python train.py --n_groups=8 --grad_clip=0.5 --train_tokens=377100000 --steps=2878
Below are experts of layer 4 (counted from 0) of a mixture-of-experts language model. Rows are named router (the router's row for the expert), gate (a neuron's input weights, with its number), up (a neuron's input weights, with its number) and show model dimensions 0-95. Each number is 500 + 40 x the weight over its row's rms, rounded and kept within 0 to 999. Numbers have three digits each.
After each expert's rows: "gets" lists some tokens that make up at least twice as much of what it gets as of all text. This comes from a sample of Wikipedia text that the model never trained on. Tokens count by the router's weight.

# expert 0
router:496431492480543517514516552480447463494487461527487502509480511498519501536563417517510500469571542412525567517529508447487542557489538457533447465491538528514483537475520519480542452488478478459424505547502434470550537498495548477507550548506466468477480486470512482453437487531548550459
gate0:486482474549566518507518502547566508486470480491499530500476507520556501573483538501533499471492569556467501560570514452407489489531503482471391520549573568458505476471492517527506538525470527510464530497413524496479543513474488507453480561485478534445532519474495456514521555492568566545
up0:493483492548579549482515467592570473560470460521475494504463461565534450542526491499489490473484473500518483545585499404498489476493470495481393473477541559456475489480497485533530558482546539489464521512519526489473453496491501531469497528520431527534557486473465508485483534497555543524
gate1:534497496474516483512451456471497470417557554547480594527500522417527541514494481552511499579457501480430504496556546454475475465420454525562565486499570423510468513534509495458523471486487500506472493473485558512563526529520596504498391477538535521475483463542424447579471443466563532430
up1:576471471483488481518481489551511495450524588506502547474520437446553519504453451590528470536499537479431494527515537491492528555450547522556568486476516426548518504536517522434456496516507527526465530446475534538516497508504563489417478480480517467494489443530497461567568441465503503506
gets: " |", "|", " the", "-", ":", "="

# expert 29
router:388431507555464580532497523455549450532399449523484476509518498475516511456538568520448449539507510450488503485524429455451495495472565522523567529428517468541500491529475502507471490540492557555522557524527568404538511483530478506506432484423443505465553452460484473528552533515524539555
gate7:507508524505529514447454455482518511553497547453520465507462507508517473468501507507471532487440459549473548495551515513482480523471481541490506481503535492510476476507492573555418513598548502501531543539504552573445460493497513500524509487487484527553499490517519545508526472500531460585
up7:517500526519488548515507429447596445550479531443523504550507493499505448484430526478506544486507481478494568444526474412515442512421446549454446527479507478537528471488490489482518514562505517488532548521576539523560469524481483515482488526426511483495504483505535527447464461479515504591
gate8:459480535535489535510533521552517554483482525524514512526565473465377521545454450495457511442493468501556501502489458482481495468449503480454483429604519451528496534426464501560610500443532469499518505479481475519453478572569495523476518512498482462402549447554461542530564466452516454548
up8:550501515487456499445536455389436468440509456457550520520496403509577567458450513499543451489544529472485496506462525469495482546511501450454485511492441487519569462515541505515437488424481476522483514471534535487509512474479522518547486498515514567505450468481511470534455518539496506461
gets: "0", "9", "8", "2", "6", "4"

# expert 42
router:516519478499499469542486519544490485433471515552497406570490440461541484482521568461554492485445574460511529493477517522489535462501451442558541511494491538509464442555449537603520511464480515569495516491486517478451425530487467526558603450510510526461445509458554508540505554474522489457
gate0:522526523495533535464555565556520472433474532527550482507553544528494481519480427505545466495443479564495503531485557526375544442478447544619491521504492527462447458523517484499536569452484523519511524542439445518510450508538501487505521504487513538387473486427527516495515485468503491541
up0:517520481458506527562504531476489479418489462464520568534502527440555442561475462511505511479515479545478498623506468474510447524572472494568532503445433520491505560529471525552436537452497526464473537513537497484543482479543525494480518451459518532462485532582539495424484506504577568460
gate1:500536478463494532527503509544448391482514473530481502495442445525539514476493518482509441491469538495463496453444549501456443539482483469554483510491469428481464481504447419482569580447524533514481569516564486487428404547465466456472560485480427578508523471480510464446468542496518540442
up1:518516544516485534486472556534519548491543478450506530509574464579595510493472499578490523473412603563509466520429503544460488440519489457456460439478543508504468482479553507522573435569502493519552516441447578559487558465477507428444516538548526489508471512479452444547462548566501458460
gets: "3", "5", "0", "2", "1", "4"

# expert 16
router:515461526520539469473474570472449556495481439583548464482475476466433534545464531551554556466554445528536479585473538494507490511540536579573472491458442563486468459470481502496474381513501523548471548512602496472469458524547514538506504432533511579494520452465531460479464455531496476456
gate0:538467471507519474444586509488480468515521521450559544575497413539505536517506558505557533514511396557509477522410495459428552484471559486498472491522518479522509454474473470521562529527465480489495517488487496489518499508499495504488495471530471536530502483504431507493543482503496482541
up0:489508472493481519483532471532503534490457509478431519466455601515465488531499477475517544442486529461491541546518500477496440508575492534458504515526450472486518501558521452463500508546534513493563540509549517515489477416462508553506443475455521445487451519488518524500496465479506510424
gate1:484501520487506465584518491546407473435454498546489507541483478505501556522426585535503534514512452490478493541532557510419480507524541535646540524465470413514487534523497503526522553397508464470442525528473497508513447447469493527533481532484541502491543500487467447507494508480467455520
up1:492569505460473561424501524486543531559506448477467532474479499479537434491547449534513500441487523439560468452462469504504497524510460496433478468527548551482530462465467529500519494598466480449546453512501500514525558579560476525473517475517464462498503503525559517465513481499611538482
gets: ".", "'", ").", "\".", ".\"", "=="

# expert 31
router:495444467497430530538469528402521466508512465561505428511439500425502574476572501548470437471465562461517490466539521493440478466528486561466522573451480512479500446508505503513529458558442521450468460402523514465475466544508538519481549493495486539534465564553551481471552526426486450590
gate0:497467439530546529492437448492534562487577504486487478574520522536547507465481585574548463492458524473536446531432515491466433493535573522449499508409517482470519405455479483500503538554490510520468466481427512451543534524464505518489484500411605449556499498566543531465438518445467530548
up0:500535524466431513539504466472537480547484488480500446474483458493512526492515506451437556431502533491472535515505451474531558531482464486558425519527567480518501501469484497460478482548513473507497552546499511557482436462570507508432562421535402551488509499444442384475552494523525488525
gate1:446524505566519496533527484408503507490472486452470492501464523485469446529464452463506545410519446522482569489486506406491499526477517551473451529564478499513476417449483473477556418485525558486547484464534520595598448529424579492499509448445528467504541515460546547514531476562547539521
up1:499489423516474470490488489516452466559516501416456535521461534465455517508492458520517520454455484487519510481498509430538537472498509548571483539456521442479508494509470502551552459483530547492492476492427581513576493423375537478436436459564534472464473490461565453510536455489544538454
gets: "\n", ",", ")", "5", "8", "3"

# expert 36
router:551504525534463570541457560502484516517440527585473548571471510532496480484472499569453486444520513472478491420524455504438510528525444550427505444497501443531480446514477428495503494545457508552558472467533514482515482494425512517520522460467523499511513504515543527563456515511491514513
gate0:523573555536522555490465491457535468525568486487404495507557456521513461518468484508522530546581509529484475488459476553513475512476596525433545548545538594540447528464496505573478555485458594538532486537474540434543449452424487473514519541552480528496455493520583547548491458516503549509
up0:461507492487507468465476491515474500426451511551559482555523546493443473476543522498490512423447537462468569573459426468504505492517491497546444521444472425482526494591483485475509465512538414527450508502509564497425518545560451503490529468451546482530510410515535500417459508538524479525
gate1:461448533494477461480502530421492519466440471548521526462543549500510455417495440463537518443461460532498481422493450487498489523594524513424503524509476538495486452445449507487446529538538468484511482473492445485543481467553554567591549478497502491487472505476503510552495489471544500511
up1:453552562476508485482476541448451550543538510513453548517534501497467436481549518460523512488516498402493482459535519408548536505468544478501506489474496477477543513511485502539456469486494484554484540491553544556460515482486507494524517518519484454522623551547496546439461501551525456513
gets: "\n", "==", "===", " =", " ==", ")"

# expert 60
router:503477512501438532480494527440493584465452509501504449510462502406489449535489501460502442502436552480475507538565515485548464527522491457504466527500479493471470484475548514419534603466436503433458507542494476474595510484493469465481519446429497559488444451504460489571493526475482463487
gate0:504511512538478502496473482466495495455448485504503482538514528467565428580438421502448492529513573470432461532538473509493472524484458516518506525488501512465461484427488491443580494499517505473435506513446496516472512501465455588537534595554501445481529519480443491604439503550504489433
up0:465532500546557562473553564454531496487622528539494550472476523535485429501439464533505553468482506455534559465451512488562526514570451540472518522495448521428523471493488473516497457471468554499501505497541528526481513450478439561542525535485496440524494551520476533479517490534555567456
gate1:474442522483492504513495527543533596431475472534454493483504573479455469444481529488510548548481449515503494496501461457468459520480550527588551536466466447610546524521529477492548497516499467560528556470535469524553495479485540503479515555468479446525493481531466518520459522491479511409
up1:450451444467475465489487488489439447470478513490545554449526548515546512464540506475439540458520497450489540481522507462540458580499478546429468519514467568501463509542480499493501561437494495474462475476452519485484484440513514510462480521524531548518485541455504515529488567479533506524
gets: " the", " of", "s", " a", " The", " his"

# expert 61
router:525483533482486527462443524446535561515496407559516486539518518387475492524446449500506542394443481471479495477559496549504453586563466481512499510521515510519490539449476525449546590504435445468495450484520501480538522477475529586528490544555487554509505563512534489540528560456438477442
gate0:530510506484557575437437527558486543504584490424509490471545494562513496472446472532486564490554519513505540495500539555525448504480459613527515493460495524541443456431583524510515556483487476495553488508543448530497531535504466545547492550531483505542503502514515330549446490510468542515
up0:482453452576456548499548587467494428505443451390563444503544496394505533429518483526570520509542471470538487463477527553535493502493477505506555500475488505491549502503427453527517495492492526474533459597596449486563509509480529466520515427445458531520478492499446366436529525469560550564
gate1:495525434467460497448479548530499465464501530488545543442516529519459465520464504518496487525490505390524559452534570495553447457447525451490478503494482528514331484484472510431475530470510395603595460505519447472523514505487512492432485505512492488503416538512559563554517519462532465473
up1:549484498526438478465469498497480470524487514439456481446518529487502455532452582610506493531518513495411520442498490501578444475497517479562471420449457497531524479493541525500573506590568475549496549475478397521466571465498469564453540511525462531440501494506493481526495441453471499498
gets: " the", " a", " The", "s", " his", "The"

# expert 6
router:486537461554490502505483546496509498474421503465444514546504557528428524550526607523507515528507538481415575562433419508494530499424435525605487521500554492517479465498510499526449519489485519508473457534516483524481493449490620522510488459521509501488487518417558484572530534502530459555
gate7:528471495458527505514546531503505529504447453476568502601531466431454425478546465473517502481522482512456512538453538501464397490485489494556512551432500551512464493528493530514475525519462494481589553516508503439519459559585443515575471582521492454572430505551588503489502502448423571610
up7:481463470514444466481445446524537448510545540543490503408473557519535584460561509486484554526426549573449500525513436479512539528512490456461515470459498438542514485442496581540473476483594528529431513415450518577462483511512506407483515520466512492463500448536478503447532447518565423470
gate8:585500537504517449535513529465468540467462491551452515490462478500453492487547535490500430431556481504509583528529479461512525472519513515468528517461520511448481476440469454460495459503474518521535528509520502489470474457452491473534448470509559511478443421507490473478502466451503477605
up8:501470459526521503501531527463472593572469488501448534497498539492503493452572437537559421425540496455516521544421417492497571501466552459502467542462482482470487515480529459495509473480497522510537476463477444400519503488492512482611479477559525514446462503469522537536526537472468523542
gets: "1", "2", " ", "3", "4", " a"

# expert 3
router:487504539527545492497444463381498484475525500512503511504468528485472429529431528490526502508468457507482538542509444425466442456458396530472444481451574530580485491520587475491442501458547425601560461423481474521483485500536540513542466551537488491500488493400511455577443530518458456573
gate0:558533469484465512502550495508566572523515520564526549495517465513439538548476594509565481540546413465479557491503412565462455452406527483523525435434514514544457496488494544486521488472492533492530466536578549588477467514595491514436516491471510429552528450440474478488456459436461481510
up0:513471532484551560494429560491474521571530525499539487507542442565516537558548452488444527435559490475487505578503527422462520508558457487446499551502536439491460537434553471477448437447530570459551472561437558451594480497507484458516551482545512584486526484481503532583526546471508466511
gate1:528479449497533438431468556506498511500440451548452497502464545558497500526488548446479508508492459625549514545527535530488463493559421535522462498574557484567488511493550470509531598496511524457611503544497484484484506472498457445481554583578460490534488526467489527505540493438473463512
up1:458445501519425656488481463534577458558488486495469544488435497488550483497558536493426566480504515511452459537581517538556493494527459559458501485556500528436475530524513499513514475525488471536510414469438570460466521491541489542536471495474585497500446549494500481511553450445517483540
gets: " ", "1", " (", "2", "(", " ["

# expert 59
router:488481509498528443421506560436534466494490486501492463509531542443509564528469426507496544540537544556515539479557526496442536431481581417502459410474548557542495462558501531456518526502475534511512458522538453493607507496503538539561529564568492490444470543405577467479499424515538522445
gate0:516523467461471558517461576482549563451574538507535478499486559470520469514486463577478514404444519503453505478502519551538549504470504544541504586478513453522426471482519484490475480481491538534496457566567490562515476486532494488455428530477533460452503581575523476540482479522523479503
up0:539451557576518493513577455541493485500470508476585464452450459504491447457453514468641485521536533467461488484569445483483469538492494474465524439459473592435605516481478492480490483490486506548546532492522507473521522470506517534543566473475468495491508434489407514470545504450431524499
gate1:505525535485510537465466503446509551472491546456474578516521549515537434535453438487526480524420509540528527458497528452481534470480561559501530578479466494458472480475500486494612561503423578487488566456515602523519497517522539542508489542505483487541573562408485507484474429491517503470
up1:490560561491470470495447423501482481495563461497526503484466450517509393439506560476580449542499529454512528515515524504466525442440456463546462497510535513426494560460460603480505490521509486506562516532508400395473549540490462480466449422482485519452510531469564539542501527449468492496
gets: ":", " |", "|", " as", "=", " The"

# expert 58
router:537514541548529538558435497534524572474430513472512539520462545432505530556399493535551536454450469507461527521556482503500511602512515502504544468468559485507458549474458531451535498483484523474460500492529487509482518459515571509487488567455478503479509532484537452570598500488461463538
gate0:538502517439534512509506515531485515540408534513560457521541561547529480551434548447473510490570354477544519504536481444483497526531486465487511443479467568515536540470497472564499556509438499510516552473552491455470541485525569517554539508545507473517412528448550507503464526490557484480
up0:457461534506531507469463530490530474544539500503547507525615524531501505541432539459461571549551497495465476504490577424549437548551462477610434542455500550531491481443497535501477524470518427478481563516528527527470498492530533576579547495510510466501513551482498459516476511469502541560
gate1:491505493442475543522469511520487566474497493521449550516459527549479531527498573503541481531445455493443468556549543431536553525506469466431437528456524485486587479557532450523503549454472533485451468523429523458532536483549533536561427454457500533485501549460464429501540461442485427509
up1:491398484510503502531466528524459524475433558518520489524519543526502436521480536524540605517513476563476472455473489473472487477495524530520489489570544463425550526462465449503536510529457454482456535547491529477494533479518511483488483463565508530444529455424501524552457433496463497577
gets: " the", " a", " The", " that", " an", " his"

# expert 23
router:543474548452508578461451543455502561462476439537513394530492505454529502535508556513547496583513435438532490533587487484488470493549503585545477491438504472527441487539495477520506472579502484501482493503630470461554449635494523474551518437472473507505517495467558494493542517486504467472
gate0:545537421455513458454436556500453439450501536571497560468488476468457527506461501641523507540519433510533546463541529474539420554594524469535462502559479464451503505482515481523499427545521497486489512429476468534512469557487534475525518429463481526496424452491498541525512461496509489471
up0:454486414507511488452498472406440519516524458540485549470475470430492516471463418513487456488525421575502453527480533503531430578481533475502420470535490389549475480453490506552506435465549451512492453481541538473461511483507490509502510470509447490557447470515532466509479551529521489613
gate1:506483570448486489500486436519473464490430469524484556461512547537479524442454451459571544487463470534466460526537474529458492447505551507456482543472585595488495414455461492527523538505464566505584502478459445463479474479476507604513501429470581504479491464491512543506459543550539485518
up1:544495476422535510457528518566487489557570516584446566476503459475467492552477426510546497518577552523531480523497473523484544531477454486495477538473536549465483479498490482554473537486489594549464519507522428521515502483467545537513565480466525566476540486481505473550554519510513465518
gets: ".", "==", ").", "-", "===", "'"

# expert 33
router:486486502524507520514419503430449388509542454502598473505548500483537526465507450559474470565505543558526548493547482426519475440534466527499459482471543515516514536533564533420534545563410497495435573500474508468529504462521499485480518537562510489471504470512491441496480497514564548512
gate0:474470446470501480518550500443471568458455492477477485518585439455575538510452448539712521545526483579509520462529468508518459552563496513540502500466523499506503487489437501515469468507511513545499467467533507472524496524582498466511509439413435492512438511488504509549473471517514523541
up0:502534599542562560501460468550473545541557482514493503428492485457420509484536539480520469499477504445488539525473465485562503427486498423511472494534459507565454521486486524501542505480454528484537492536447455556591472524537482464536535458556474517474594470461458530447491594534513520450
gate1:500490535460488456514501437530499435448532448532496469514443493483497538504449474546446489501499550509533561571424553530521528372533474533521429489466532503522460472460489505553467545553498465476479542577496498450477435528578519513547477500479610496545580458538503525448493468496463537458
up1:497506461506556491531487497527536407460559506517452453464430568526495576553516454527499481490467469530536417506507540449494564477497478524479532443443491446530444519479492541454556545559445522562508526523527460491516518486495500578445504514569494545498459482457456514533493484492539528513
gets: "|", "-", "==", "===", "=", " D"

# expert 24
router:488463511505556445551507612506484512492508429549501494555501488510540448525482551518508465447454591464498532485440538460489463511466488488539487516501533451487517423484578570464522471500461586532545542499541432480594416515495511524442497515521451471527503482610630526508502568513510467456
gate0:513483482441486469483452494510481495419484511501467455531432504514512511565469584529486540485495544497528505492503542563551441516436456475549440517522492528511481469559512464451537488461449496477515474534507429489445456510450519430424484552528463454482509511485566447513468497453507483431
up0:439492473479508538513486577564507475468553520495461511437494562591517453433459507479404505536517465410484507459546514538532416533411436471501448501538499543473520503568473502484449442443486487504537493457528405507523448443453547527487490501495446511444517461505529539494521491478520495392
gate1:503532425464469545565488579453505520509564489514429508467513522560530509468507539507484476482479498489482571514506541508428535507476533470518482555516520510528502472546486524536521476555473506463493472499469541448560513549543466535506453529469488471490536484471473481494490542468473472472
up1:501457478429528513511537510571497504524539561549464521547578524494540469542546508443524472471526486506442544499433523541510507503440489457534504534521503453485470458512460520467549460556471472570515493479470462459480475552583412578491519523423482529432589521461532516433445551442549485469
gets: "\n", " as", ";", " (", " was", " also"

# expert 10
router:540516495565484520581471536441563556429488494510499531547524534455549461502489517501515493496459489531469553491512486503504476537464433463544449424465491503539508492523555553461523507559499501467495556510564489533488501517478507526532531572524494487487436484479478475400491527514508477533
gate0:464416464527479520455479504473502512423485475534541460491424510569531454479534499476556528505497475573494523455441462550417483529493443440528513546483584523559472451552532503488429473536424537435453476495490532463565463508512508488527492527501553447541520534573523457486518506473585615604
up0:523541491513493464539498510467476506462454468505502484433503636526461444483522493519496465546507531516483440492545537426492527540488533512568473533473538495526495579481429435521499533536573410490590492514458496483531516482492470492571532541501482457560441485527487452445534526538511557438
gate1:515531483467486466478358617530556460512514488505468520522545543508508520441444508476484516507519529514490510508419455530417488493486521501507538428441587523464518453548469551495533488500561436488510463487499529451524552496500543423444486446562497603505493428475576493420535472522483569542
up1:485455468520500480480513478502499504516530498478471552498432506461501500560514453439488545454451467495510516589583520471518531511504461491408518538508463495448495513464511450521510504460584532549504547536521466500511490491519416522509518468503449496495471518550496576560509536483517471465
gets: "4", "7", "9", "6", "8", "5"

# expert 56
router:450438431537522516549470488489497513533498455520533496552460499542484503487471558501493472499511612437451476498570544479535492517455516494502480485459453489514520465473535540506449493435436535526514549470509465480497425487540486529466516538566488564495546486499525515532457535535476422459
gate0:479502421563499476519499494562497522447525518457476532538429564610484491552514598523550496510541523475537451494513428507479523509418509570484562503462459484473518478477524448442500540479510551496555473470547499480453481496449529422500500534417491511516507487483443514432516467614425486522
up0:577490474494472519500495528521436513483522478510505496481513459541447532535474488525602572499423557527545464487456522521492515466467424488503503529580485532498508446527463485410438494555536504536514514509542524552522477432512519434506513554476474536516515498513522510503500499482501493524
gate1:461555410492524508429473578442451473469502570457498481458554469473473470522499538483510410478448522517428415467553467537475507499550492576503433484545517505440476452469431509459516526453465516494412552492455521533488511537523518438476550489488464474482558439452507469478508507527504494540
up1:491459568529482506559521473523519457528540482483468471466481488483538496397496542557514498476406500494521491568515518563528491501556576536478524457524456557533518498517526456589557529453525456478541479546459484581478540497547440512479513452541536470494599534549487419454498416553476451450
gets: " of", " to", " for", " as", " by", " with"

# expert 4
router:440526501484505473479513494442515548532526536478512435516449497486440459516457519518537504534529511523446580508482428464481487455427435481550490481549453506592441481546455500480468499463519503537486502477521507463429514525535469439523506487521458534517561487399525511554485540506514590530
gate7:523559490480486460427443497512486489525477516504548483515457576517488495581446477543531484466447476498526533539518538470457492466517385457535507479458514461492533483535502466487483491532550548460568535524593478544438476519490508494480466543518472490436556444474550522501564475494543534498
up7:567515489454507475475468525490502552516482475528510476527499531526470428479491517515511537422535487526468521474514508547468426485537480530525576501486487493498529455519467531460482458505506507409526536524531470449481527507481518504511413519474549500537568462530544535503504471456534482446
gate8:544495498515430498456480479507447492482504540496508457467521545507478534496520473515509537453484541588502526502554563445477426611477482469520494458488479457527570535509489474473453487508460472496475401491478442524476463529512565501508465462449435510464509458485540568426528555464518474564
up8:510464428519503442466582546464493490539429464444586545421394414486499512494498551559491475441487494465514501516517475490556469486461485495424489490457514494507443408508545515523545501543532468517469530508494509487553546563433487504524517517550572488460504489504420507562457469508548459535
gets: " ", " (", "0", "9", "–", "("

# expert 5
router:449463580519485480510520461461462539488519523558505495474370509479499506579564512534498514504527545393546467528485544485455432550463488501508445432492576506501513521483494542483500491492531462479458536537540472499430499525540585534506500511524450407485475542510480481553464578458498489543
gate0:437492560563527561484468434520471520491490479484435469512541450501500485441524472470430473424459482507527467458558479469479494521418508518501506502521544582526495481501519551550516512483471472485551571500549498535526448477521480463548459513510526548473553480520536509464498549540534496467
up0:474474511516426513518519510560479444391501498479486510550497483600490511488457518531518475493465519537516477520548455504521523476506473561500486470491481446490466537465554539488478491447489521565490440500440474546473471495471416494466558538518531487444486471489518452491484425480418565569
gate1:502513506555537534556525434590485571526491563559558478584483526522482556496510518536478525500492496544484542517464529523513531516502501541515492547546535505554472500497490448529536480484518493525607485568487465522465451391545485559565499532489500420454556513520534490537439545475541459489
up1:530537451569577525489489464578511507521527535541538576514523518491514517439499479505486506547463466506498513471419490527555520476518554519498498534501545524528507538473487503506569454555475473527612465532518423550544453401472424576477524503463498449470564479602485467541421531532567536499
gets: " |", ";", " (", " was", " March", " June"

# expert 62
router:424560462525469504578473427487485559479457512472437547516521476533508535483500495503531495479502489484390520504516414544460526482415577497532519545478535496522551529442463478488417493518493478572478521483516475507442480528487521519493549477530532500468549458521534488529521507429549429512
gate0:505542563379455509513453473439532457517486532505559548550494493460464512468485573543532517577492548494513502505499547478566479484433539476467536438480491472528478506468468483562540551485512492555591534470523553484492449497548503482555535486508475451468544522492488522504428448567528479502
up0:551449464508420548549498493510554548497432509537466551581510470472527548537485570519419466469575482520487476567471527585479491513459554557453539531473475496531518484543488541492452577485412478424538490471465525529463405464527521448500402521525461506500498517523479449513457473464449508461
gate1:501493478536544451534497528499524543452498514430483538511574504472537579545492458506460459493492495477537480505505513488514518532523548495516487492487507548562534431522553467517525475456460567453551536516491532463487486471548551465549528480444534532486498515477527494622489498497514484503
up1:481469504571483396469480470488463501519509456485551550520555484424476382440516436475564475565521520533495574496492582483490495557502535476497505493505525477531503538482597510527492534516491501528451528519522536469509491452487437585539510428498548498573441462541454566490580529510542522558
gets: "1", " of", " a", " first", " other", " for"

# expert 9
router:513503500537447479556522530476467491443540514485438494561422528432553552538497533463535477524481550557436512512484527463489526472530437525511474459446479501531439508471538584490504473497524589492578492497522550500500476577402481540493442503527517459442469528583527496487446559474514567463
gate0:465551474548432514486499503465470458516558496530522526456431507509492504528478509485558550527480533524520517541479542490509497504461424515474560511450486505417420476479503539435503531441483516492491499517562482587502510535498536560477501455512445478401471473539521503477504516492418485498
up0:503548496485555564494464506456576498524525483550506520463450577510490537449470482450571548472477526555485508527399548507504475566505518500460570516516481480480461456489503523422529468490497535395459573598528506528453548501509494511483447543584534557448488475506513516486557485396537479500
gate1:537416518461482518455558558483505504497503495436442537544451520513551502478479431490535561588513489551490456546460527453460514498481491452518497465471559506563478456473523527476440495572496530499503441478537524454527468527555513504527493516415504546466547468498464528492513479521527530442
up1:501505526542561485484470494445516583572511557481480528524449475453603500488542495468556496500459465505568480520525568477542540527532489477457473503529567496493486519522546459528514543477454495495489549525572574528468488483489512479517482512570445557538549505484480511510522532518483504531
gets: " (", " \"", "-", "/", "–", "("

# expert 40
router:587498505497413534480457555440524561523501544529532486485533525443529396491457503440533481441500467456430503518481555490523506500489375533561548477482456485501483502537523490454583545488527525460526476475515495456461452528565480491490507496530536580487473448491588425568526537463570515563
gate0:533477470452562545482511484460515465560492478564518450510472474512489446521472439474506495508421482584552436511534523531472552465491532475532468508495544490482463490495564564516591555519463495517490524442494553492460495495607402489435484439476583466545495489501522513516509523500487548449
up0:505480491478466574552498551497476551479488507452569479548562492460519412446557511490487496454500526508549575528536515614472527434467514497495561482550539531551565511496520475499508430571561524368593488497492548483502481551409550514486476533464478510460504450447429549458520565504521495515
gate1:480480464487403480527490450574536465437498493450512473527525509460462500548529537501526377539523559468517476536531534433571487468548509474540499594464550499452506512456490557587496504441436543450536493527484562471431486490456566580533456489481497457522485523534442487443504558466485480498
up1:517488493523434494518408541556542507585470504457566453556474522481545521536514513491534546528537552519513530460504564521480477509527447580574485515540461547453474482512457471527524438550514491449510475546554513455471486471412568481508538566463563450495427508577475437458448488516481555509
gets: " ", "in", "a", "i", "s", "is"

# expert 22
router:474515430505465479535537533531440501530576462566330520555512539473542490467426507486527591463472452483514510513522490558472487426455488497496519433530536473450416452404463452483487488523472458549482516477580533447493495530441473562470469482487479488466518511519490466498462480483581454501
gate0:492540487570447515552460567552507498436545534557519466514524570457549537526457459579402461557506507481457467490484543459522512529470567571468549479542535488587587488537557492533498506552456445505443444472517503507512526474456452566529519563568510543518447466432566431528524527498486482463
up0:537476434582570481513446489495563423563426511519551518494446478449398541539482453499556427550494485486524438463466528522502496505499531544444411496588484498531451501453496475491460478543517535504506535366501441499547460486516467509432491478458486534450498544475497501440487447509487534535
gate1:464484537494504538449480503541514547489499533540497508512557498478515503486415519532495527443482444503440554522498517540487512459466561500495498484526574497480570458573508466508514487555427548487484457438480516496557473494441448526490529533545476488486514425467504513458473434512544484446
up1:452564553489488486427478502553451513557527529572379559469490482545556460387415541437503527496545494475549472462514479443408543544498517577492486455553527451627554481539441475516572424457495502427540538474506542441562541562446541525473508499507502482470513494474523513518457500523443505493
gets: "0", "5", "4", "7", "s", " km"

# expert 57
router:463509474485517536471421600458468476543514488496483482528482483490501541475501451482492513479506476459542547583524527440421486489516513538573482542468520512552475544440490525453498460531490438498517505480485471480559562466523579511528501504526475470466475569408544453499460441472545471510
gate0:497493517503455528520535473601478500497524490535539504528509497506466499494493499466551492517480466512474482482455480449513493482459508518499485490543487551469488499445568458509507505577542489486576531499503528476438502398444505452467492483490507506550462420528579468523508491444537507462
up0:462498440498459452456486537564444487549447517476513543492494533516487475475503438438550517433460513443465450556440505472506517448461532426486493497482533493500568500518520497496429472550525554512515495513504497476527456499451491523547558563503436466477613450537488496544532518514511525501
gate1:548595500515488472468504579574443449441542525525526446465529449483471540466466408453538532431508544491499564521506542530442454475488501607461469516540522483429491488499502524518506507491480502497465525445513436552598533496465464472507531545469556539480542460463553521508503606483434442543
up1:449435499470482508505525524509512467546419501505481537530561564477479417439495555530507447546524488415565486523484532487523511553529515517459500441525491515482577497595550491464471521473542528499505459483479490511467478477513456537432570477476500462394452551497411435496507505553471466561
gets: " the", " |", "|", ":", " The", "The"

# expert 25
router:453474508508434478527524425453451524479486472504515482578409560484527493478519543463517470465526504476489534530480506469447538469430520464456515493373523574479445433500484548564504469527468546416501497513512519443509448503555526556474527504438463499513488479513520506429463489381490433499
gate0:472477560470476604515463497428516451479524502433438510537534478533544570530539557510511523564537525546465522501502537464448526446445435532500440487564520507505467466469460570548492503499515510482532473498471530354488483466470458585528463525479468567532541488476482517395451485566473507511
up0:482448533457478592472487428480565524468528483512475501502505487479503496492556510452540504502480508552372503498414499514475422443453492473494473492473505490504517462489474495503568472519516543535566490522454485497428485474448463544446460551447491576452592499485485578470468486462475549542
gate1:515546552517473527462483493409493442477536520505407547552447512549475522506521577523520478518512502418535514514525515472446550560510487468515479474536478481477562502452603512535571478508463536442518501512515446512498448529532491505493476488540471509505539494482477450446438511506413428478
up1:531434525562597524470542434513581509496439554494484519431531563504529487536444519478562469522532493474496474527522478529395496519593467491432487574477551513484538481477478461521448532500490545503535579512483456502576518525508530491551468472545513467473423532520483524513564477500455470564
gets: "\n", ")", ",", " and", "\"", " but"

# expert 1
router:488467483536525452495440444488463451464556474518529491519544567516525431558483536496525451542411486556533561443499517490501476481469397425503549503459500470512524530558492439447475527516528524499522506496558554534517470472471396453530437471528593520491427557440500484532496550512518535524
gate0:503464503494478529536498493551547443546520503511509473538575515519481507469456526504495576504471471463433551494513482472509373467537497580519460452465522494483425524494487482513501518496503534532528511537496452467473521551479441502477452526488492565428530525506541476540556473507550475540
up0:430467511543482568501525471485510455500503505477479488572556518479503528515451555532523578487488459500455510516489503480515407474565527540549459506504535511439509501528458404541374415519459566519471475503454512474497506494417462523496433492518500566480494468481493461478520542531562481509
gate1:471457458576473491534516523505513545511510461451530465494490514461502453564522485492529444457485484476481531496595503461467470550473514533388425497466521517466495490484531463474506467511545545437471544489457458451467485470530492534605430508499490432475502488384519534518490500448559486536
up1:408555450495498484466453543469560470448558457517490521531462545529469600527584444445500463484542438539538497533515557435514476510475479464424421465513510502495479499519530520495548448501458519503564516443523566509530525518528564480512540482567458536472552538442491460495521517551516495502
gets: " ", " (", ".", "==", "|", "==="